From a checkpoint of a small mixture-of-experts model trained on Wikipedia: 416 tanh GELU neurons an expert, 6580 steps.
Below are experts of layer 2 (counted from 0) of a mixture-of-experts language model. Rows are named router (the router's row for the expert), up (a neuron's input weights, with its number) and show model dimensions 320-383. Each number is 128 + 32 x the weight over its row's rms, rounded and kept within 0 to 255. Numbers have three digits each.
After each expert's rows: a language model's description of what the expert responds to. This comes from a sample of Wikipedia text that the model never trained on.

# expert 15
router:111127119118182154165191137126109153135107140127111169154205152135121145133103159163140115140127104153127171096145115126164122170108074097140174134119154159102108114174109124165095136140138093
up0:138123077057156136165126105128119135118084178151104176115189195159171167210150165177111145185151071109083128098156100071179173110149087027140114105108152134052218114124075124140111118091123120
up1:120100137149135121162132113043143157142144125082112109133132139077150123102193070139102200133214157037201081157135137113148152095122126195133117094096114163110149147125174133128115164151126123
up2:141129105119142031121141167097141163141085142152064104104096106098141133117116088172077125113156102144198129197080144124127114121154126169124120107125117132143139146158151131178172140084093129
up3:109079128130171140113111047146117215100172138096180075144125156135162125111191117107126131133166158067177100118091126125159172112107164118081107074137083140134040150161111136133107137137128185
up4:113137090151110158151190080142130090154122104095145155114117164115125112194116112133091126159171097151171118138170150089084105149134115116107186209102120176087137112121086077167142092136084120
up5:113108162142199114082163151027114167151147152089150087126130178122075171104114145155131121083167104118133180090149120106188110130125112182130096128110157146073154104145110150116051161133192139
up6:128188088052134088154168107125108117145159118152108112073070157112192135093134125160120107159089135101109123088150126062141157116166106132112167134071110186078159140110077070132110080104161150
up7:122172145144136105129158082132127088173101104143122095122070137093094119090076156110108157105187186082087135061105133123114104120123205127122136194172103173075145134106079074110112104129134165
up8:162177121178190124111164112113175110151115158149129096184131069158202121104144110114059091111098140135101137136085070115143126105082210123146167106104116107081147125089094146098061165132119139
up9:124150168126123189156125137099038081117107190150135140134118082148121145164108114113137192132081179070102108104148091100153107134097157138092110134150115250083139151112105104136107115161117140
up10:131146164184138080041123149145148159161119154143100096117140115105092126083122096132130121164112198109103190143093071121079139179136140098149095139176141164153124116117078149124123133115191179
up11:129113110108107105124083170135091130131149130136148090104143188113090090158110150109151157129115111131141150146117098135148094091172134138160076093140116153122114065146149114151124092097096098
up12:130133116137159146161072135129146110190119085083115127161117116125154108164107167068095169094086133173149121168108132106145050143058145104169178126163130094127128136129130133175112131180184156
up13:106136110139170098102188127138072139151158149176109105116076092142098110124103201127203089145122112093099103168133150169106115083084064117118120163173120149153111119118090102128117147171126098
up14:142169127091187118179134164104101132184095183160121108131188103094123118165141179134117048140137142149083153052076129145057062142153118085170119156200124125123116168160168133187152113149164142
What it handles: Plural s and es endings, closing parentheses, and == heading marks in section titles, such as buttocks, years, States, ==Family==.

# expert 13
router:168101173081130107091150125131116159168158096172147208113104134121096099111150149127143102115150056145117102194151141079140098103149122126159115197098071137114167138158119109125117124187085149
up0:124163095141111078077158108101095127110060150109116093120125139186149126143071159106129129106097110127167121146120144159132121107139155154125165182092099142144155096150102100098131127159147157
up1:168122119145107197103184109134116144075116097184154100169085165089162158077125152111094080165145091140113135085141111156186051097151157130087149141107092182076120115135151147100092110118149139
up2:123137085146148121180093156131129134131137143175130161165160151132127120093106073103126117114187159133075155061123114157105159102122081094167164115185143144107135132212124110175102147118123119
up3:144110101158110108121145115160113157131159098119150111116163124137156132118113057110169125147142115186117143083099120055139134098171115116112108121096139107128113111119145155157125113186139154
up4:171151165153171095067097146124109127083143116091137151105128080186162134172088136112159134098100106138120147122120098122124133114140138082080161145132153152185118092095158156157106127085063111
up5:104144113103186078150130125175124193137102123148151092138109094096131095132100107145094124139123142110138100174190103101129144159119112105159119152119117203136136107095121120139111176096071118
up6:144142128162209132120077112122145145186139117155117196132133116092155165083121059139130111176136115074175136178144168101123112121169156129160144149129187114088119137161115144151100092151151146
up7:122073117109051091148146126186087133173162156115179132160123115116140123140086109138084141084141067098113162092177097169182175181118141158131154158152127141177133172132103119112106135122182150
up8:098059121111114180115091116133101199109109102161082163175079158163144109103126109104142131106125137145110184133120106111165096103176148143139129125123064141124118118130129177144152097101163126
up9:167146131098114084135107155122108092101119128088126132096152132139112126071211219116173106079107116192082164110112134119130082131138156127081096164107166180138177095127092125079135105148033153
up10:150110149082112179117107098118122140123128121101176116141119103061066156149163101114062121052118127082137160149172168121132105093093116155184120150119114118083168192197125078109082156136100118
up11:101073101166110098111115100170169168165077136194152147120133142160070157137082141155153127156140108100164148129124092166178135124123082081105119156096121135110108154143161086135164144101128104
up12:192132189201125057186091123093139147117126131130110141176065114142127120110158126141153164137206184104141103162162125125094134137087095096122136105139051120107110151131155096127139114131149179
up13:129120111110046209131076102190139127171063080089145125138115137142126166150100135096087134144173167149175137172138089177108128105096144184113097130094152087127126130153171122144119159091091085
up14:142129151126184112175148088104068109088064171154140144199123110135070179092133157142172158087109164128096173123168129057145114100161160155146147094102142131065133069164141119130116126142095112
What it handles: Sentence-final periods, opening parentheses before acronyms, and capital initials starting names or abbreviations, such as (CDP), W in Wrangel.

# expert 0
router:119099148114127113096110168103061126119066087075080139136190135118157088103155164088199173181100077149145083169176167135112142137086134150175174155038088155160095130111139130105119029176104133
up0:148154146092134163150115108115145145154116177115173081165076129121148202166115173113144077143140147119146181147144151108166137154126125089069135138134202110196083052152108124124103154130155102
up1:096107119073139138123158138118060145116116105132081066124165159132174160112076079161097130098122162089113120124179131183195086162145103166151140157150138132133133164109076161103082100178088143
up2:076131127103150133065124118140163138125147099137158189132158130153099122123132115061141162123105160142172109126088194128151209075137100110093186215113170140146134123135085163068119187135138108
up3:163121121080121082133162072118115144126109146092108120105129160101142154116070137126092125147115107178164115149185125123128145129076144084108122074159114131141120103130158127111156023057122163
up4:142058161117113114125045114103074178178148152164105129121152092187194169105105108125117139104120121114178119138118095111186112138164062109091136115184137145152150189159070150127161100093108096
up5:150192092093110132135107117110166195165107135136172136161124141112184139124153095113110159098090137161096153117112217149134190134117142141088127176152179153112128119111149148133119140146127131
up6:110178156089171136103128105128090143103091104142169159167205113149157106127127161109119108167053133160089111131129167138145144117195110131129128109043146186123141133136105048143136124103135102
up7:153128137128115113156123129133107176067049124051067116108142159105087132064111141147123145119212148168148135092198129152057069130179087125183117128156084128131145096187138164143175095127109065
up8:105163166114113067129108073109148136093081135071169168105099085115161130146146158103112132144089072147163125128086183103108142143117141142067127119124151185129162119084167148161109161141081099
up9:127109146143108184156109167155133144110115141154089086086160102161128141096138132174111147159169112142117125108181095149176130160123166158114135090170083154086161098096095080185187131110104109
up10:117188094131132136181138167158095096118178116157099147177113161115117106131112173072136157106075135104124114153079165135170099160111082105149164161039162122143122102111070078106131125080094104
up11:157102169128085104134129112151171156139119127144081097114113136188114125140114106141164128176088079107092199107091098134093164186115074149067132177122109178111111118172109089096103135173140085
up12:104107102091165158094148169098105043120123131157134109140095148107102142118158079099134096181115146103082161146135074198184102109177096141143111135133162097141112091131144127121038136105134152
up13:107184140150107131132164097143154138118157139141109108156127101114150081093140159160110157137115140120130176098132126172092131140131165150159070160127127119075170110114131124104068131160077090
up14:166182105120147102160134150118091076166128182137152152129149087127156147110096096115156097141097145183146179118148152104149080112147132171078149107135179078107120211157144151084122062104159172
What it handles: Commas after clauses, place names and list items, plus day numbers and month names in dates, like Warsaw, Poland; May 7.

# expert 9
router:147152185172095117154077187174152141116084117119113133172185103110159126032160189090134167119073111192123131113139172094121195073062105113130174147109155143119129098187163106128129127148130107
up0:173199105114151107129132105160110117095140176112166081141146164202114215145187128135120145130105138168132155141105140118160176115102065127105189056113164142087190088104125110066155201145096177
up1:132141109224093148120089202091180166129128182140075114164164067097160114101136130140165183103149141148121129177160128114163106147132125130146165091114154093141038149174097091139126133190121129
up2:132148138130056115084088183180158117108141138115065089121039171122150158092103172112149115105141182193155088069134089102110114136110120119108096126119101172176132179156147176143124083083130082
up3:094154094043180124112107167107134157134126096173193145072087132120062149170087157092187145134138143138107129131098103121110121103150111058156185102097152101100155108087169166104106075194160147
up4:151073149154110122114094172108094099144147092121073135142144139117132155100045136121127104138118151100065136124093124148142184156118176173131090102147162149151060110148165130108109096123147104
up5:160144115084155145164152154152151127097128094147103078145132155115166143121103144135118137073175100070081111146097157139158108058145165166114119180176145181144205131153111081062123098152220126
up6:126146222135084093134080121133155129155183138075080141087127157107114126134103153147117111093040135158178157078142127125093139101101154110135131155152175123150047120135122131164153126118119114
up7:070109093133132186102120173135136145142174141165147133081172096111082121029161136119152104139117113143067110174171166065165112163162116167120109120158106139150120076175070105105099088179101121
up8:117081179161121184094102138112161182151155170123173145167110131149140125132136138101114156144077142219078126168172130119140166199123137184150088106099058170101156119137138145139143120123060136
up9:129115155176164160181153140133135127134110163146124123151164108013160115158110048124096110130130093179139141078098158093119122129158139102084150029143170147129139081152130136143113112104136156
up10:159123126127160087146146172101118161139206163159178165108187166066146152127143143129139075164151118124140141132141057103175143192134084114121108081121130147190097188075105135085206138182122046
up11:152154129116103081101147120109110092156169077051136157112140147144194179149120108125118123115143179086118113165087110112140134121123104130135162117153173153241155140135114166095146109113127182
up12:129128148109132111133129198097138157171094096111082027117082126115155119158132106083159111146134170147113119095146135090159129123148125184090088108103157127159088132139144123076107111127122120
up13:096109164131133163088108141157143197096165142152130154180154115115107132126121156143164092089099109068086231151100162185120155070090128114104097116091087092083152124089117097062113065118185188
up14:092105098069123076174199167158142167099139130147144133100096165125133162111088133167089086176110165156109085067087150108131177102170090056185116070141145133128131102112094108058116139137121119
What it handles: Verbs and action nouns after was, to or the, with endings like -ing, -ed, -s: used, released, born, stated, place.

# expert 14
router:094100120113109087110077145180094152126123101154096117163153143132147114115148100076119127151207152162136206191160111108226181122135076131110176152135216159128106127121177114079095110146128134
up0:122110127147164145125094099163093117103130086115121092148156104126148161098147066137096105155180116112118129109140118127185125087096119065151067115139096151108064063099103083129133130188135126
up1:076150099147166128152038093114094144110139156120142086182176103128163107092125141140135113131107127138041117140132129178152153164137162081193124135151115120065137147121121115117194100119115083
up2:128146095101132121118130180173153088119169117167127140125106030096088114232156090106177110137157102100103148121126080142098177108083059105149105107095159117124144112089122149139135114117069143
up3:110066134124134101108181146085115169122127121127078146138171112093115158143143046162135170189137141138210135022106078135116132151083151117118148093072107122176109078126188108128129124115101134
up4:182156137097086113127130128094149159111110157123106138146086106113100108137197188114115138144141069104152144129090128134141185108086118163117124130073140160123137108168193152134110133146145136
up5:160113200124148137155119156095067152143157158061197149084111114140123104137050126132170164147074130110161137160076124057179120146112147097125096108153151218156124181091165139171125117147101137
up6:073176148154131137123129146181106169059138147147105081150144132144152092099110059132082131147143172159152145160164108146150109112116162064112152170138058145159045121103055099121052123131126145
up7:155107186124185166137173135105112116128124074076126148118121157110148169168120197135167138079139090174137083159132088130117169156062159170151159094128134165123172150179154114176142115116161093
up8:132118145138097167143121112089199114093124101119119158098119065097140069125113106115158170149164117113144147101103116130143101162093149124151112169095163178211113094139138105115124180120108147
up9:095133187096161087115161120137108133170146141144148124150086087047134099096138098139119113155099122104096203090173134143101143089147147161086084162102129150141152143143100136153085100147121133
up10:113106175158157102108080129124139094193152162119114165076112139133140109139073124146123107140129106120131129132121172132087121173131120068122172157084160110123085119209128130083177163162113165
up11:112124085169100156067190149110148131166171116157116103192131167157079144146092106096104133094109149179180103158141070127152090108093100140137065122196176132172173114153103082142169120106145136
up12:088135174095119144162102145052128083120162130114147174112111147168114112117138088103141049123161077160157090092150087080186127115054126100146148201103158135155118113096095109143092120149185145
up13:110152146099119146116130110097118144156109138102102133109143142092097068081098198134116097114175143139087148123157119083088145092112154132109100141044114146142128166126116117125154155119083152
up14:149099146143138084145132217155149112111147150158119120101094096080128178128084120154070158080108145122061109113119123156128126101172146106134170117166174095123152078097111136148124112158148116
What it handles: Prepositions of, in, at, from, on, often in titles and phrases like Speaker of, Annals of, plus possessive apostrophes.

# expert 10
router:185162116127084173141083172168113193099129174157122150105087138159146127063151180104174192153145157124061109104134085024108113143127108096153120155090142131156052138131111086135141109148114156
up0:056161134145097110165162097159106093118109155137051143118163098137152169138114021132042136130123140126097058100110131094143072157165157109141168097098150125153111156119145186090093139131056165
up1:057099175154113090132164134096103145137194075158119109050150096130140160147148093109200119076126102072090118128138091063152167123085149052102146177119173136110068177105146090166120154171116130
up2:133143074121103073160202135161128166158171114117086159099132148130118104076175174109170079116098150196092097148128126114158050157129159158159148138074121116086161127141119124102193120131080124
up3:105125143142148091132135113107087150083167147102149110170140159137152120155163178119096140138120108107132154112142120132102083169184117098135123154075145134120170131146142120139160114142131151
up4:128137145146109152121086145086122147151148152151070144137120111166190124103100036152154146102139140126087159105115155135126132090098100135119165089121105098155116138116111172174090086106148169
up5:130151160129134097142074091167112138127179094179141141125144184112123123100166095140090107115155131149118113152095094089099090132172131133142137101105088155116092125103187087135151131130090177
up6:175071080124092083125088121171124115132066149175146148104186130063153165170148141121127112117157140199136146138169141099137123128089136157193107115124195199079107107101146102116172125142061165
up7:163118139128086081106199158135115130110112099150160103127121154168170179097172191115048083105117089129119160082195121130159121136085146132115113085081139159129147095100169138155071093128082100
up8:167148175133125099119163187134145142122182158151123155120123131123143126097124132120149149112111159108168106038117069054086153112161129113130146161121079149114061131127164148134134174087142109
up9:131128101148149137165134064100168156166143112077153157122195126094119075116045092122051144100180136095071127133171122170118130138117131089162117097145123110117137128161110175177090175171121147
up10:132094179149118135146169118142094129168129084099098139081149185129105170099108149094081173137211108131133101154156167065158111101089147131135091111120056031146110127127095103125089117148151185
up11:081149094144143131135131174150136189116169152136144124079121132117138156129162097137075089155053151147114187144115109163087127147158107140147175152087134147109151146083175138100143172133159125
up12:153097128152104178179082096125106139152140117158205143076091105074165120126120170087143115137190161186091115142178184102141157128115097128172173141164122134110114099123060182155164075154158209
up13:165172145113131074095096129171141118222108141149169104162130135139101149061179118133113045135090174079178103129149135114114147160125140109108112107117158191148134134156154140123138072105181103
up14:121055092078098142076116114159150147062166173113082143108111112113150118136124106103124157111097099134187146123147149050067133166148155106191123179104089125220119149138063150100096180159124144
What it handles: Middle and final letter pieces inside rare names, place names and species names, such as Beershe-ba, Ita-ska, Nem-eg-t.